{"n_layer": 9, "d_model": 256, "n_experts": 8, "balance_bias": false, "lr_router": 0.000728, "head_dim": 128, "norm_eps": 1e-05, "init_std_qkv": 0.022, "optimizer": "soap_variant", "lr": 0.00286, "weight_decay": 0.1, "warmup_steps": 200, "seq_len": 512, "steps": 5015, "dataset": "wikipedia_en"}
Below are experts of layer 4 (counted from 0) of a mixture-of-experts language model. Rows are named router (the router's row for the expert), gate (a neuron's input weights, with its number), up (a neuron's input weights, with its number), down (a neuron's output weights, with its number) and show model dimensions 0-255. Each number is 128 + 32 x the weight over its row's rms, rounded and kept within 0 to 255.
Before each expert's rows: "mostly gets" lists some tokens that are sent to it at least half of the time; "raises" lists some tokens whose logits its average output raises strongly, later layers aside. This comes from a sample of Wikipedia text that the model never trained on.

# expert 4
mostly gets: "0", "1", "2", "5", "9", "3"
raises: ".", ",", "–", ".\n\n", ":", " to"
router [109 107 119 124 166 171 153 109 142 126 161 113 136  87 152 124 174  87  97 117  60 122 105 172 114 118  94 121  77 100 119 138 132  90 161 111 111 115 130 108 121 131 115 139  89 115 146 149  89 143 177  91 148 140 177  61 146  91 156 155 131 137 121 105 140 128 124 131 168 159 127 126  42 191 155 152 101 168 155 123 175 160 120 100  91 158 202  61 143 139 122  85  52  81 151 163 130 138 119  66  91 113 104 128  94 139 111 155 137 148 150  84  99 156 153 120 129 148 151  78 118  93 117  90 138 191 164 104 105 100 215  96 180 193 146 114  69 130 158 121 156 106 109 151 120 151 140 160 100 230 147 116 101  87 144 121 156 168 124  95 122 146  86 123 133 134 186 143  82 101 164  95 106 128 129 140  89 174 136 181 154 107 122 141 104 161 140 155  98 125 118 117 118 109 142 122 134 104 123 138 162 107 128 151 188 126 178 140 101 172 132 124 198 110 118 163 110 145 128 132 139 152 119 133 205 106  97 112 150 162 187 106 114 134  95 125 184  82  95  34 131 148 164 181 190 176 164 117 175  91 153 104 122  76 186 125]
gate0 [172 136  56 138 169 122 109 188 138 123 134  92  77 151 113 120 153 145  67 105 116 157  94  73 131 116 105 134 142  88 105 142 128 113 136  92 141 100 125 149 131 107 121 160 133 104 112 129 134 113 136  50  68 157 110 150 126 110 167  64 157 131 119 161 101 115 177  62 133 135 110 127 135 143 103 175 143  75  92  97 157 154 142 189 120 116 126 113  64 124 167 113  62 122 156 167 134 107 152 133 105 155  72 148 160  90  94 127  87 102 167 134  93 151  76  84  92 179 124 135 111 141 118 155 243 118  59  94 160 104 164 105 143 129 159 133 169 124 143 100 104 129 162 120 104 111 131  98 171 100 137 101 110 155  52 158 124 144 145  76 188 124 122 117 124  70 155 129 105  91 135 133  93 172 139  85  96 118 176  48 143 103 121 172 152  96 166 124 109 143 165 111 145 149 133  75 103 142 114 132 124  42 161 136 135 142 172  78 126 172  90  97 109 162 197  84 117 129 149  92 127 169 111 133 104  78 105  85 102 147 138 108  34  77 119 115 109 127 117 169 173 159 111 111 143 155 111 106 105  97 100 119  68 127 149 167]
up0 [141 155  80  93 170  51 127 134  96 150 131 141 101 119 153 152 113 138 150 105 106 174 149 125 111 136 133 117  95  95 182 108 138 153 126 112 135  70 125  93 128 139 164 145 140  75 110 134 167 197  97 128  95 135 139 167  81 174 105 111 156  79 166 113 147  98 100 120 131 123 110  85 100 177 146 107 122  90 154  95 154  94 169 146 104 139 120  94  49 148 119  93 116 139 119  86 102  75 128  52  97 163 119 128 132 149 135 168 160 108 156 184 196 147 132  78 149 130  76 102 177 142  50 161 136  82 107 146 114 132 122 119 151 158 122 141 151 164 164 163 137 122 172 177 106 131 171  66 127 129 123 115 131 138 187 140  91  46  81 107 116 158 123  77 138 106 107 196 118 135 196 108 108 105  88 142  67 109 108 200 166 110 150 125  99 134 105 192 139 123 133  76 171 168  99 109 111 117 114 136 148 104 161  94  96 109 167  98 146 121 100 160 180 170 154 133 113 139  59 101 136 164 139 116  98 135 152 129 126 143 190 141  97  76 153 153 129 158  95 125 145 210 151 144 134 143 134  42 170 130 127 103 102 132 209 105]
down0 [149  82 123 198 122 130  83 110 111  71 170 168 145  92 131 167  86 121 131 211 100  95  88 119 127 143 195 184 195 107 187 134 194 145 155  91 143 170 165 185  99 156 148 165 144  92  98 108 176 126 175  92 107  79 146 105 150 136  80 153 134  82 127  81 137 114 123 100 103 102 133 151 148 115  91  98 120 126 137 212 141  98 105 125 179 112  88 124 157  98 146 111 149 145 139 115 124 174 130 108 115 184 153  94 125 114 125 121 168 185 123  91 154 102 126  77 120 131 200 121 132  78 105 128 130 151 123 100 143 147 106 162 130 103 164 166 126  94 110 108 120 140 135 161  70  88 122 142 180 124 142 168  67 120  95 112 113 125 155 201 122 100 104  91 127 155 161 113 150 114 175 160 186 133 146 139 211  91 130 121 135 132  88 152 103 143 127 116 176 168 112 178 139  86 176 147 165  88 122  98  67 118 132 126  98  84 166 156 163  94 110 188 121 135 165 130 163 203 117 100 154 100 159 164 136 172 153 203 150 165  96 141 179 145 133 107 183 134 128 121 147 161 109 126 114 161 126 103 178 100 113 147  78 118 106 160]

# expert 6
mostly gets: ".\n\n", " \"", "\n\n", "==\n", "==", "==="
raises: "-", "Scientific", "===", "D", "=", "R"
router [158 119 152 102 132 125  72 103 114 150 126 134 155 117  77 119 157 111 101 119 188 129  82  72 153 146 157 134 183 153  62 190 110 131 166 162  99 111 137 136 128  98 104 100 167 189 145 102  72  85 203 152 132 151 147 185 118 128 114 109 132 122 115 169 141 186 128  84 118 143 126 107 159  82  86  82  80 102  81 191  83 113 104 120 180 171 121 202 136  90 141 138 136 181 147 193 183 131 160 124 122 133 157 191 161  74 132 120 148 147 179 149  98 195 106 126 123 105 138 130 165 138 147 170  98  92 151 130 160 107 152 113  69 110  95 146 146  87 109 195 162 117 167 160  98 121 102 177 113 135 134 120 125  94  92  91 109  80 109 102 117 134 114 146  46  99 128  87 149 153  94 111 123 132 136  69 102 121 150  89 105 138 111  90  92 106 163  83 164 163 110 149 117  94 172 155 170  71 159 139 169 138 153 115 124  83  95 130 138 136  72 135 165 134 108 159 159 114 120  90 198 202  91 127 149 106 187 100  78 143 102 154 110 118 159 182 130  83  91 103 144 111 131  92  81 107 142 146 100 120 112 118 145  88  89 128]
gate0 [126  67 118 119 141  97 111  86  94 160 115  63 168 159 131  96 123 102 163 111 102 125 115  77  59 157 119 163 118 131 127 147  92  82 112 137 151 110 121 109 162 179  95  78 131 138 143 116 185  74  92  97 159  77 101 158 153 130 141  96 146 130 153 104  77 163 155 152 171 144  69 208 145  94 127 134 142 123  89 164 120 131 126 134 205 111 141 181 135 119 153 196 170 125 137 150 125 185 112 166 120  90 129 101 144 127 146 149  97 103 168 110 167 175 100 178 113 112 162  66 160 104 153 119  38 132 116 172  75 140 120 127  97 123 131 164  80 142 138 111 147  91 108 144  81 111 101 107 229 145 109 149 143 122 162 128 100 158 157 104 153  95 133  62 138 105 123 118 153  87 102 127 133  94 113 136 145 152 122 139 108 136 156 128  88  90  85  88  56  49 160 147  79 174 130 150 188  95 138 125 174 153 178  81 155 164 160 109  88 126 181 115 141 108 125 136 118 112 119 134 129 152 188 116 154 166 135 145 152  72 202 112 103 136 125 189  83 116 119 196 167 104 102 162 105 117 107 134 126 106 139  98 140 157 147  85]
up0 [ 92 159 142 144 110 146 108 155 138  94 117 137 111 103 174 119 138  82 114 117 137  68  97 200 133 136 134 145 119 161 128 133  76 136 117 123  71 126 111 185  81 123 162 113 111 220 120 114 122 136 109 146 112 148 186  88 174 126  93 145 162 152 106 141 146 135 124 138 128  77 134 176  71 156 109  84 152  96 138 106 128  89 123 164  79 229 144  55 122 161 189 125 119 147  81  96 100 121 101 165 121 150  99  97 122 127 136 163 138  83 101 154  96 114 133 129 159 167 110 161  90 180 146 118 122  59 116  88 157  99 125 108 180 150 143 116 130 127 133 149 137 172 146  84 133 107 114 179 133 147  78 114  87  88 139  85 173 110 142 139 110 126 115  94 105 189 115 104 125 145 173 154  86 103 124 130   0 153 146 145 137 116 171  93 148 127 157 138 158 153 143 151 126 102 157 114  82  88 142 137 105 111 162  84 131  93 138 184 154 150 124 135 159 101  98 194 101 125 180 218  61 137 157 123 102 196 126  79 131 158 141  74 103 131 188 126 145 170 115 112 155 160 124 162 111 196  99 121 153  77 114 106 100 122 115 101]
down0 [ 92 159 115 120 140 129 141 172 164  82 142 176  94  77 102  79 106  96 115 147  80 112 189 167 101 126 141 113 146 149 156 114 219 148 177 133 135 102 175 201 125 100 165 120 143 219 126  90 124 179 193 119  86 111  99 121 125 103 116 148 146  70  95 141 123 139 125 132 108  55  76 107 124 177 133 171 160 179 145  20 133 120  77 163 113 127  73  96 109 124 151  98  77  79 106 181 184  76 122 105 160 180  91 143  80 145 148  93 146 131 129 130 108 119 149 128  99 129 107 125 115 126 135 103 124 131 110 138 181  78 141 158 110 158 117 114  82 113  78 171 158 129 140 151 163  89  88 137  77 111 110 119 103 136  88 105 124  94 124 167 142 140  62 137 129 127 160 143 110 133 144 100 112  42 162 121 108  95 154 136 135 156 132 115 113 136 195 126 152 143 127 112 153  82 136 121  88 150  71 123  80 172  85  74 147 134 165 131 167  91 116 150 123 161 155 133 225 130 150 165 118 144 108  83 155 185  96 119 118 114 135  92 154 113 119 107 132 152 118 119 137 191 152  68 153 117 117 162 117 142  94 167 138 104 126  90]

# expert 1
mostly gets: "u", "ra", "o", "io", "ara", "na"
raises: ",", " and", " of"
router [107 161 132 153  92 123 144  97 115 126 136 126 148 133 123 141  88 130 108 190 151 116 177 146 113 145  90 165  87 147  78 145 192 128 139 128 134  98 105 118  62 167 141 138 160  80 103 191 125 177  58  56 141 100 108 180 125 111 127 141 136 129 104  87 129 140 105 130 171 107 112 118 132 118 109 106 135 122 163 114  95  95  92 113 162 122 106 161  74 174  99 121 119  92  90 156  77 140  91 118 111 128  86 115 114 143  88 114 118 129 132 128 166 195 127 189 188 152 128 199 151 131  95  88 122 154  90 144 114 141 134 139 117 126 164 146  88 143 120  88  64 215 104  93 179 103 162 154 117 135  79 114 122 138  86 192 120 136  67 132 111  92 162 124 131 122  78 162  73 139  84 126 126 147 110 140 160 138  84 128 143 175 174  92 160 159 110 123 164  73 132 111 184 128  74 140  95 157 140 136  92  84 108  98  79 100  73  79 184  94 180 104 154  79  94 157 160 118  80 110 168 130 146 101 122 192  99 170 123 142 153 191 134 166 165 125  57 100 119 188 112  83  69 107 102 125 110 101  83 132 106 179 124 112 100  95]
gate0 [ 67  75  84  82  87 167  76 120 100 109 154 158 133 122  96  91 119 166 130 173 131 117 112 137 131  55 115 158 103 147  63 116 162  77 167 156 152 146 113 135 102 168 129  84 177  96 120  76 135 154 121 108  99 136 136 173 127  95 116 148 120  97  91  72 155 101 162 106 125 173  95 144 149 108 164 151 139  75 132 131 124 140 143 139 119 119 137 129  92 166 118 176 142 100  92 135 145 110 158 170 164  73  78 132 129 179 126 101 135 148 151 162  85 205  89 139  65 131 129 124 106 103 110  97 162 147  87 140 177 131 121 156 152 120 108  96 101 108 166  67 145 154 106 162 107 109 158 136 161 189 102 146 117 162 180 144 128 185  80 127 175 106 130 159 141 155 136 137  71 136 112 182 125 110 115 138  84 109 154 133  76 126 169  87 113  91  97 118  93 117 103 140 156 159 137  96 165 119 140  91 169  13  98  88 120 102 130 120 156 186 126 155 158 130  53 172 119  55  91 124 153  94 102 125 206 171 158 165 121  99 170 139 176 124  89  70 120 116 141 124 139 151  91 152  91 175 132 138 105  88 137 173 165  84 113 177]
up0 [145 112 153 142  91 174 118  98 154 116 148 131 186  85 194 121  85 158 138 126 119 103 157 134 115 106 152  59 139 203 135 147 162 159  94 199 115 116 146 139 167 166 164  68  80  99 193 107  82 129 101 178 144 107 170 102  97 100 115  93  84 118 117 114 102 157 168 162  69 153  63  29 104 104  79 122 142 129 107 104  94  90 143 141 135  85 123  98 129 122 126 177 117 176 132 141 153 190 133 117 146  83 142 138 128 104 130 104 186 157  75 142 163 138 137 137 138 202 104 151 107 137 132 136 117 108 156  99 185  79  68 132  82 155 140 154 120  94 170 126  99 169 127  92 144 175 112 154  71  80 126 115 145 132  82  72 126 134 124  87 173 105  95 159 169 129 110  85 147 128 128 147  93 144  63 119 149 117 117 134 133 147 103 183  96 160 111 173 149 144 139  65 159 110  95 104  84 123 122 106  95 140 141 124 122 159 102 106 131 132 135 131 117 104 198 144 159 189  65 139 136  74 127 111 168  74 178 122 100 160 136 154 175 150  87 127  87 206 155 140  96 178 106 167 123 115 103 121  94 150 172 112 143 131 107 113]
down0 [155 138 120 118 169 134 123 141 181 149 149 122 138 117 179 168 117 105 130 158 153 135  69 159 106  80 117 112 156  57 125 156 101  99  51  29 146 130 165 124 149  82 116 149 137  98 131  99 149 101 145 134 133 130  69 105  78 174 127 123 169 126 126 135 166 127 118 142 182  99 150 143 108 160 128 173 165 212 119 133  74 111 119  89 111 179 181 108 138  78 114 102 198 104 118 103 104  90 129 117  87  93 113 150 150 189 107 165  91 126 188 156  70  34  72 121 155 115 116 114 155 109  67 175 179 112  71 124 134 142 155 156 139 122 166 113 140 186 148  77 161 121 178 123  62 142  92 101 141  82 136 113 151 153 206 114 120 114 138 104 105 135 110 122 130 122 131 119 127 155 147  92  99 112 171 128 162 156 112 120  83 130  92 165 160 111 101 161 123 162 117 112 106 131 137 106 140 159 157 171 122 115  86 109 128  95 204 106 139 127 124 129 137 110 130 139  99 111 173 149 190 181 161 118 128 122  67  64 202 144 106 136 129 215 120 106 102 181 107 143 109 157 166 121 122  76 138 140 158 130 145 179 148 121 111 147]

# expert 0
mostly gets: "ick", "ett", "ck", "inn", "ston", "ock"
raises: " and", "is", ",", " of", ".", " ("
router [159 107 142 145 121 171 153 106 179 121 132 144  47 153 156 141 164 132 157 115  94 165 158 107 139 159 138 136 165 124 147 112 165 136  75 115  62 137 159 161 169 125  99 155 116 174 103  89 141 133 135 127 108 137 128 103  93 134  92 117 142 181 100 155 136  91 144 107  47 134 137 126 121 132 151 120 149  80 138 133 154 165 118 183 144  57  92 115 187 156 106 147 151 167 107 188 105 161  98 151 168 145 164 107 101 141 214 119 113 127 114 104 141  91  99  87 108 130 174 149 125 114  93  83 126  98 101 165 139 166  95 152 189 142  53 108  99 140 142  91 113 110 153 125 101 121  96  57 126  95 124  89 118 192 134 179 160 144 146 140 115 181 174 109 168 131 116 142 122 159 131 130 159 158 126 107 123 187 130 106 139  80 112  78 110 137 142 139 163 162 105 124 148  97 180  47 105 137  63 132 137 202 165  96  86 168 136 182 105 138 150  98  45 157 127  65 127 142 164  81  84 121 137 194  82 143 169 115 137 103 179 110 185  78 142 116 185 172 142 146 122 115 132 153 168 139 142  97 133 128 157  95 125 208 142 125]
gate0 [125 118 107 148 130 166 148 153 193 147 140  83 124 138 155 117 149 138 142 115  81 137 112 147  95 128 119 129 136 188 184 179 154 101  93 151 174 130  95 145 129  91  45 173 179 160 132 158 123  93  90 148 135 129 106  85 143 167 118  94  74 134 110 135 165 143 168 117  94 101  82 153 149 105 128 155 173  67  57 162 127 109 125 185 117 104 102 119 153 144 163 144 180 164  89 119 111 122 105 138 127 113  91 123 121 137 122 153 176 102 172 103 140 168 159 118  96  90  69 117 155 209  67 131 198 110 144 114 136 119 153 169 117 164  61 160  57 139 103 150 160  93 109 128 113  95 183 129  99 172 118 191 132  60 127 134 212 115 130 141 126 161 172 125 114 136  78  93 154  97 161 139  89 170 123 155 146 124 131 107  94 109  94 138 181 180  98 132 123  99  52 129 163  79 120  42 120  99 170 132 170 155 117 100  96 138 121 120 100 115 126  97 113 151 161 140 103 153 151 155 155  65  86 153 138 116 199  92 106 134 191 135 153 175 156 118 174  82 119 162 111 118 132 157 112 138 154  96  64 141 152 157 121 145 110 114]
up0 [135 113 152 133  83 133 165 151  97 127 199 178 121  87 140 135 126 138 117 169 168 116  66 130 123  80  97  84 153 161 124 128  97  87 117 103 110 160 117 166 135 175  93 120 163  91 136 106 144  87  83 162 129 102  99 134  65 179 158 115 128 148  49 155 120  50  96 140 157 105 100 161  86 113 127 112 135  97  90 166 128 116 107 130 135  83 173 139 111  59 130 136 114 181 150 161  93 143 135 179 140 100  58  82  81 145 147 163 177  82 106 134 144 182 118 122 206 127 151 114 103 118 157 131 140 175 160 107 116 138 137 188 140 110 103  62 128  90  77 122 147 180 122 115 109  88 131 104 130 153 130 135 135 110 126 158 119  99 126 181 104 127  78 146  90 150 189 189 139 127 155 156 142 113 126 123  99 142  87 115 135  81  92 117 139  94 163 100 126 171 136 187 169 149 137 138 108 121 109 123 134 151  98  95 113 123 145 142 108 117 144 129 152 130 171 176 214 183 142 154 111  73 116  87 176  87  77 130 144 177  81 122 158  70 109 144 165 109 151  73  78  91 136 138 198  84 121 100 133 148  85 149 207  66 123 146]
down0 [101 146 165 156  70 119 173  89  91 151  99 211 126  97 148 127 128 107 111 114 139 132 162 173 112 123  95 144 127 172 163 141 102 147 136 146 129 130 104 127 125 153  69  97 143 121 156 181 129 141 168 126  98 166 152 147  87 188 141  75 105  91 103 160  68 115  60 180 123 131 164 137 138 115 132 135  72 116 138 130  95 123  80 153 155 100 109 168 140 144  90 124  77 174 176 151 119  87  81 128 181 118 126 126 196 152 124 135 121 136 157  72 165 164 140 121 171 107 148 130 139 131 108 147  96 114 127 113 111 105  58 146 152 168 144 129 165 111 130 152 157 167 165 120  70 113 150 172 118 115 177 173 157 203 149 116 101 142 165 109 135 136  68 164  75 146 128 117 135 128 136 139 132 127  81  63 142 195  99  60 140 121  88 169  55 157 137 182 142 151  81 156 124 132 153 147 110  80 135 176 171 221  90 170 129  83 108 158 162 127 189 128 138 119  77 113 118 136 137 124 146 176 157  87 114 110 146 132 158 116 123  93 131 156  72 151  72 112 113 170 164 141 137 186  98 138 122 126 192  69 166 126 144 170 101 187]